Weights of a small mixture-of-experts language model, trained from scratch on English Wikipedia.
Size: 11 layers, width 192, vocabulary 16384, 20.3M parameters.
Training: 438M tokens, 6690 steps.
Below are experts of layer 6 (counted from 0) of a mixture-of-experts language model. Rows are named router (the router's row for the expert), down (a neuron's output weights, with its number) and show model dimensions 0-191. Each number is 128 + 32 x the weight over its row's rms, rounded and kept within 0 to 255. Numbers have three digits each.
After each expert's rows: a language model's description of what the expert responds to. This comes from a sample of Wikipedia text that the model never trained on.

# expert 35
router:112109127047111109105108096117136117104168114145183130092160055116119142146127168130127070115146097119101134158099150169122152135091109146128075133121109168179151177133154112137135155062035168176116157144169202177112102162144101156104076187125184087152178079123149114129103200155129113123149184128139144124108165120126100145110183127096106123104113116122126072157158126112085202135135074080106068116158081076172112108136172186137109149135126156137147125166092166093113167138104139190117113142117144083115083136099136103091140173154128117072141159104123073091185104105121104082
down3:103149150123132137087169161114188117135143202107071102145129125143103100069121144141114135074137157146151183134173116166209111094132139151176112123145139103149172147115116106155134144099144157085199160158142128117176151094168142146118152119126113144146123143108147104171123107093177120173104100203173131186201172104130127131095129052115155080147128076097141124077059128096154169100106177131054180162122081072148198111091114083148104160160086155120135146149141117194137176134069138162120120155101111151123180136131148099120125133147105189110096109126082186110120149168146140085
down4:106155120152139117112177107112080097100111130151075179122142155135099114155125085185081105132200070104114101119188102114103156107107193118116170155076104140133138126163132127112093113128162142133094128126103161143151175077079062103154135155106118132095095118098096039157094143139122094132230193158143144064117125064134102157103152147138143122188133102153194173165156147113093133026122104089139112155151151112124122121123105156107117139098157122117101157169122101121085078138093119128158119083169147150132098123107116098115203111162066087161175149102119074109141130095157114078
down5:092149146103148149065100150147130186085124133119113084174156071085062194132149174131139082145130089177159180094118080132084127102095144132172135104193150077075142130147151157147106131100092078159084138184172083117126145145100169164091197142107139094109095102154174047161083157135096094150188159120110133157146067141083135129135075163106176201070145144155122154116127071135110136104116120124110132106138096081096129083108137152124180115066114175110150120136142100120136152159084161077116132105111130101162163146139135117116140142173091102073092135135125129128146191132071149120
It responds to: Table dates and numbers. Numbers, years, months and separators inside tables and lists, e.g. 201, 1968–1973, percentages, plus the S-ans of Sans-serif.

# expert 45
router:137128121080127100112152094137139098160135099097191084134147084059123109124110185114118070154102131094099143144108119180118154124125126140110089093181123146165080129106146139108163197053080202176120147191163196165134149163163121145096098123192159116187174135103106105162111166117065143145132165220131146114132124156151085074149193076107117136114071096105120093154180137124121142126102098115171127117130120130167118109108108145144121119109193123105170145112179158073101106107083107172171112132081125129121083162093132077104117167153104123117084094131059117075100143125127158139
down5:137133130148151132082047080141140140135167183112173112114118113120111175136182128067122139162158135073132117161147122097145197160157159143120146116135174150120154083122225209160154134125114137129144118088115142136124153120144029182161104112118163133133087143102151122126118103104144180065112113109128113139085148164139119060142191149135202125152134161055130096105143101113154138072134078091117166167124123108205097138181154177107177116118148143140115181144170125115131154181140112120118089175202142139166139132142172127103089068134142136114121095159137170137080119144119071131
down6:106158051174155120095116110115179109058057126100091073137147130143151136137110177150075174091098167133131138126105102086134127136128117131107104170127195186134096170195174118146142110093108137200126109140156102168118143158105137136138095154147103157114140122160145148188142129157078188105153110138142141132161129103150103188055149129137146095203093190119143138121120098111193142150078164172116156106127144113165140160133120055092098116109142178134125119166180122174113141173098110106112106168137177142118168138114094141136144082126087124171103112080196186078145138057127090158
down7:136149122147145120077137171160186095186134177110169119087186124127150119165095109181174129121207097117118096130112105102142146126102146108115115108095104075138134166123111139186107106130082167098090130109114162141116072114105143126093133101062117114171105154164124145076145090127129051162155108139092055109108160095201153079179150164131125108124145088120201173147104118162117160148189134133122145153139082106160115174061150140121121150147153172118109167155075084148116145128142167089170110085148111104093115120107101125120138121129115190096099154159192191107128174029121111089
It responds to: Digits in numbers. Digits and digit groups within figures, dates, measurements, coordinates and table values, such as 682, 34.8, 1955.

# expert 55
router:108196155131138149119131095131133099135125103167136085141171079057140135105084180125109109144141103074154126117065088150101167147113076156049117100130077140151119114091192124145128176095108162184147158183182135125093087180167112163115097137152131085144128118128203126099094116118087140165148166141122170129131113174136155115151149106115119088126062122102151105145164120141048177081086085109141107078148076058168175121159122187121122140134158112124226160135151131097116107104105151150104067096152082103136083137119118134166128141117153141091100204121119076109144089144149123124
down5:061112104144171149128080068125175120171132169138107139187153127142162144159179164089105120152121186120108214131142117135145126142104128140160125113077097158139154128176133059160098169130255139142147102111209179122082106140145078125142135156090103172123121087108138155141165071139183090150110141109164112155145131157108120107069161123102121148087105107101142122136146101193181127104177142140109135073173134134171161124164133073128135145077131139117117134114105164142123104118115125188142128112093123168146125123141132115143145155117158097118117168158111086088138155074150109151
down6:162088110146117147131119164130127149136144152182109141105197128117110091110132064145156141130092175200121179109082111142058115168122050103169142123156117082131092176151159133075121141130174110159137118128191154116055146110082148117117106105186130165097124133184077101142077130155136164142108123081134137151108127072174080158112117189176059143101178137142131113163122159163136112151073141134135180120048113140109130107121086156112079123142089130146125134050110117107133135182097115120130139128114118127150122122142168059183106115087159087095060129097210096133106132156133088103
down7:124118097147123155105160111196146134171172131179152149136144096126081169146123156125135111128101109102012119146103088036127116143084093102173130130169185158133117146111142121121118037128136115090146124108131168111131165145195148167045074153113134154113129108111052149073141166156091084063141071149131109098102115149053117124205146161146156112155130092122146152191159114112125104175140163149152118132136138126111108134111172110106157096140144118116138152166135112175073115090114094201117140177145128160133133158120151141130134079139163147111111122094101187160141138110098208133
It responds to: Modifiers before nouns. Adjectives, nationality words and possessives modifying a following noun, such as Valencian, Germanic, communist, his, new, political.

# expert 18
router:069138151135165134145110068128134069124106137158171093136153101109118170128124122121136063168086121071110122124036094145107107178124096128103117118136093120157134135127214175103111176075083155164138172181219173142094101153132114102131106128140153114155168153101147119089072160143088101126108152165119173131095167174184101111142125074094140132100104094131128083196173084145041117126114104097145096108145095103151175154158105180119123146155136148122198148132124136109119145114078175177127108136108139099120110164122089098168107194084145151133087108133079067121131085128095109116
down5:127109128126118138114202142165137168106137123144117144120116164154130107126122224100125171114107099177160163169100148065125140094165187078123052144150098106128142150118093124130157111158085141097154151175151156134151116102186131117156161089071000147153111081079113112122164132084116116187179125123121143129133128167141145084101152180123098155129142118119156079165112129158190114128189165166083112162152125115087143146146107143172088123150147120125114099102162095148197083144102079137127158119116148162140115136122091165116114129173100181129189192158081074110090123164087084142
down6:178139141109167114146106169065173139168095112138106091107133135087123105156059091097091083142148125138087135112126119071192086157170153118145103129142091127088202075141180120148134131148134142154115123193120103090175138179089083161086160122111166168107119061127141139138121145099126117150108144085112164151114111096066117106113131117132102120140185113154094131059104187170177128121096148132117124155111138154168165166167129135126116214160200158165179146161070177166182129109110087114136130101129149155118158095172157128137095112139194093085119110136069132052141093161122092106
down7:154134193142138083095135165153074083121079111155132144201095163180101108106117127101222133071135126148080155133128152125040135138171146119122166143131134085148128119157109198111143177151110103126138104082110081182123145147108146114186182106163151126144150108121145173138115117140129116077160091129181108113114071162097163199093109136169189040140136170136133108108217082150089137142112109106182157164152101143138149104148167080091147090166089169154156168092138138122126110119140114126101129114082161150161183121092112110086129138174099116086138136085123136143157130175136155162
It responds to: Determiners and quantifiers. Articles and determiners opening a noun phrase after a preposition, such as a, the, this, many, plus currency signs and prefixes like non-, multi-.

# expert 29
router:094098157120102163094159123147139031084176115145115106090152102058189153105118101124137064122096087049092145111121104187120152153078090121133136108129129156134119139116157122146116179136022180141151113180124148125136080156124037196129102136185151116150125165127121115137088138138084149090106170185122136131122099130133097099085192062105153101131084159121120119121195156142044127136149075072136117110118098103146162161143112125162143171131154118092133117126123157107098112113055086183102114096160111154116124143118122125145074156146115140134146158132074109082116104099125105108
down5:163125050160190159155147098118100089126132145102181076135103085117090055074208138081099089138137107127115078159113169162124100100108116138154147156117126110116114092095113149162161103145166094137153142110113183146125141152091106131045155101132131110185142141136080175162126167177093079152118094130137199188148144142078118154138104160117142174149160156106136089112112156133075104153138120088120203206134101149088120105102131140075089135113125121148180179142146178150143095146163170142115113144146159148133098127101111124051116113125134089163167118130212138115116138119174204132
down6:129112098132069117098148165136130166136107163144129141120124133109071074058176115104099201131078120171127122130185120122103136152079159186109119163155129151105092076130109101170178161098088067162113119124174135194089108117145129104059114125057166134112152148139094145147140142174080140169117126134176127123094163155106097138151099117107169142130140138192128135079110159130167125163144119131182101131101169090161098123147134176130151165111113091128101097096121110169086065117082065095155112133196138137210168076071138116160154101107091098141105181152178101110087129140163063111
down7:149117125118144145169122126104120170203129094060112105109097105060105136149150099120080134157135103135130136096166126107088127137086120149168165119136122153084107148131112137092146129129108098208065143148173157170131150140120140078158112132123105199140111136157107180099117171152150143081148096094101122120243098107104111138167143137156160172161116101153152090100116143088091156053162092066133162187172120152125055155104187112147117108145100115153116092168126174131135165120125077183084118120122075118118137146138073137114148188186130094102157106133125085094154107122077057184
It responds to: Asian and transliterated names. Pieces of Asian-language and transliterated names, mostly after capitals like Sh, Kh, K, plus raw CJK and Thai bytes.

# expert 37
router:086143139066162120122143075121148113126114107130188088081148019047138102096089180138112097109141125113111089166088114145164179109150101121083100098110106149165127145051155125129120177150086161141111134186170242125090119183146086144093086120124129104146146097188156176106061158113082142139143157159160170150107134152142097107167170074084116103092115133144096049159168084118077101119116139085144122100157106085156107109139147203105136131113152140108142162135140099125123154148111153168153116090129137096115091136140128097170110123107122111085082148146110128100142099103168098131
down0:123204120068174134170101095127087121170123146156104063104057150144145104113095112116156150153199123113164156158134166171130118119136185069105134137073104145180113096157173130166135202115103156179158148113165117129118160155140147152182109149120103149166146147118108127183179142115124113103096134120163114039158077162152177112128188096149160126073147112090224167117086112117113106130124161171139090151149158155122102128116085115164079183150121201162137142157145070107150142135145111062140103165136095075083107133101114121151132151140134152154118083138162090136070123141095124129
down1:168119172102105095161093114099100124155090115111107103122131132078154076119092109153175181130150083112134135116152113094118095165216150077152144115089136115119083190078124147140138159120164144176081109099110111145141142096111138140138143175172134102128171160082112113142135123164190180124228096097138204131157106154148137184147090119128170127103175099087169179152146128107119159070118129120148128150140115137186072094162144172154135125170126155178173157088110081130182099093072114164117096131129135084155151116092118064142137148186129079100077125098088135141165124165189119182
down2:137148125140163090114150130090105101127124135132203166165106109094111126076175118183129135173099119118137166106145126068173180143122192143095172135131139143145150105101117105173147116149142089145146074118107196100149188161127135114113140154053161171059130098220112175125148111073124120096095149069137108135095114066182128122100138096095164088095143138140118098136165106121111092110100139106128163127066131130137125085076180089111182195126157107161100140082096101194127119153150107125144127089167167116146092070146143174144163145098140131118169186145173145183162078067123112105
It responds to: Ordinals and media nouns. Ordinals and adjectives after an article, plus nouns for releases and competitions in sports and music text, such as first, third, final, album, season, game.

# expert 4
router:080159150129105092103130085124116086154142082155173126139163054087153133092141165150130082150124063151087105153140085173093169149127110140133111139166075133178109122083142104169130168108037159164109118144110176182078096186099106137139123114118147108197159151099204095103077172115147080134126128169112154176136131147111118132126185102081152144087087140126109110176187133077089171168100132090142086095154101073164167121102121148125120173114165115104137111160143176124123142105073130199113138132132116101128102132080126098171096187105113171111102158119051117122115146108111129070
down5:125126098160070099124127182090073069124097143138095146128105120128142162157102117161209163080139173112148142115135118147137114132091139043121109060115128128125103124122129111203188138145120134143113071138159144158120163095083131134138109084184160203113130190178130133102101124126134152177126155068167061102098125168051124150102140123174168163106131158126127083110120138129150136143117125100137146114081131167101142154131131105144163070157154092097090137137149106148172158071200141084078085099080170141130117121091107114144143123110096134113206165077154158066165081169096139169
down6:101139157188134101214165185102082143051131143180117122137161109080157068100145147153140154074180146138105092096178149136121131100082133047121103146146114138175119084146170167151146111116134095110093169091102157105150130149060142177150116167108128128122104064189182135113107097148161156087175116124162138117127113143148143198164102118135182095176119076139150138145133152084168124146098082091142168168105099093141079089086105151170136110120142156127154112156173162124156124094137106132167142118124092148095092096134105087092125114137140117162127134233122163106152124152055169124
down7:112144086159159153152147116114126107164145195103176148101151144106125166097206115136092106121164116132147124133175083119128170138085150147116187127115157095146096154128212089143108132070168136119094122092191076105157067115118073120149068085197135157190155043194096147160162145126106178093140146138144155167150151062192107161129142180156162135168099124086161101177118129138107127109147106115160187121151134151146140141137096135119080119206106104135175032116150127137133125090138109109108094103146110100123093165128108147132104128139085094126163125160080069119116126159103104130
It responds to: Year century prefixes. First three digits of four-digit years, mostly 19xx and 20xx, after parentheses, "in" or dashes, such as 193 in 1935–2014, 201 in 2014.

# expert 63
router:121109112102162139115134139120088053135135100096155117140147070070111143080108166096079046139129139078116132146138085171096186121078104131104081137151113168185109110125162119099160179113052185140112134182157180163115097140177119119085094135212125119212145128143131106109112161146086134154144130177131165141123113125157100119079160104093093167120094142090154109129195141115098161140073111122148119122190094106127131110157149142135125154114163139125156122152142186103100159151109102167154087107103065129110097123089174049123133185146092152101102127130082098047127135137082119088
down5:141076166116125124088131100130087130135177166193112135148125098129107114178067094117059117137109136111154153093146122141129078089109149120149119075094100145083064161181147189170084100197171079127121121094158136114110140085154115120138090088216091138108093095114122097145116061152096123143180127162129141140102090102136144119103097148174140136133136132136146160192149077143155135106131088173065114136123165114130144107137102047150185121130119114121137112188117059129124098117135112127131144136112148142176132124052206089089133163125092175088168171098111120056154135109120118054
down6:076089166208116127151162100063155178090076171117141106069090146166129208145168161138093149054104100097139068172122166146102154165125095127169134164095085112127103165181102117118079142197103128121200112184097088143116163108129132120155102073177140159192132133094161170160144121075128149082146123106120144128126149128107163152131167132121182121118091121117147113165170113091091092196102103172135120118123183102138120153142177111102130118148120134146159072163102134144133166121104104142123126127093171101126139133171137115188122131118109181107184192114137067143138100094141182148
down7:079064135144169149105117193133111147157133123082125178102171136021138085152127135084133121142140129089149111189106124093093125080129091150129116104153147104101143134150074100116130141186051131151124130150159118179157128168110149083108125114058119154097123173114151171028078066144127134165107124130093120127122124117181156110113144159054110165066169110078097118117100117179080122178112145194051128120141132141156158141125124069120122089097147110182133168128163159150081110056135137109118118172122119147127082115118160140127170135089143145147102110104152161112135088156136074117
It responds to: Acronym and code characters. Single capital letters and digits inside acronyms, call signs, codes and grid references, such as N in EAJ/PNV, K in KHTK.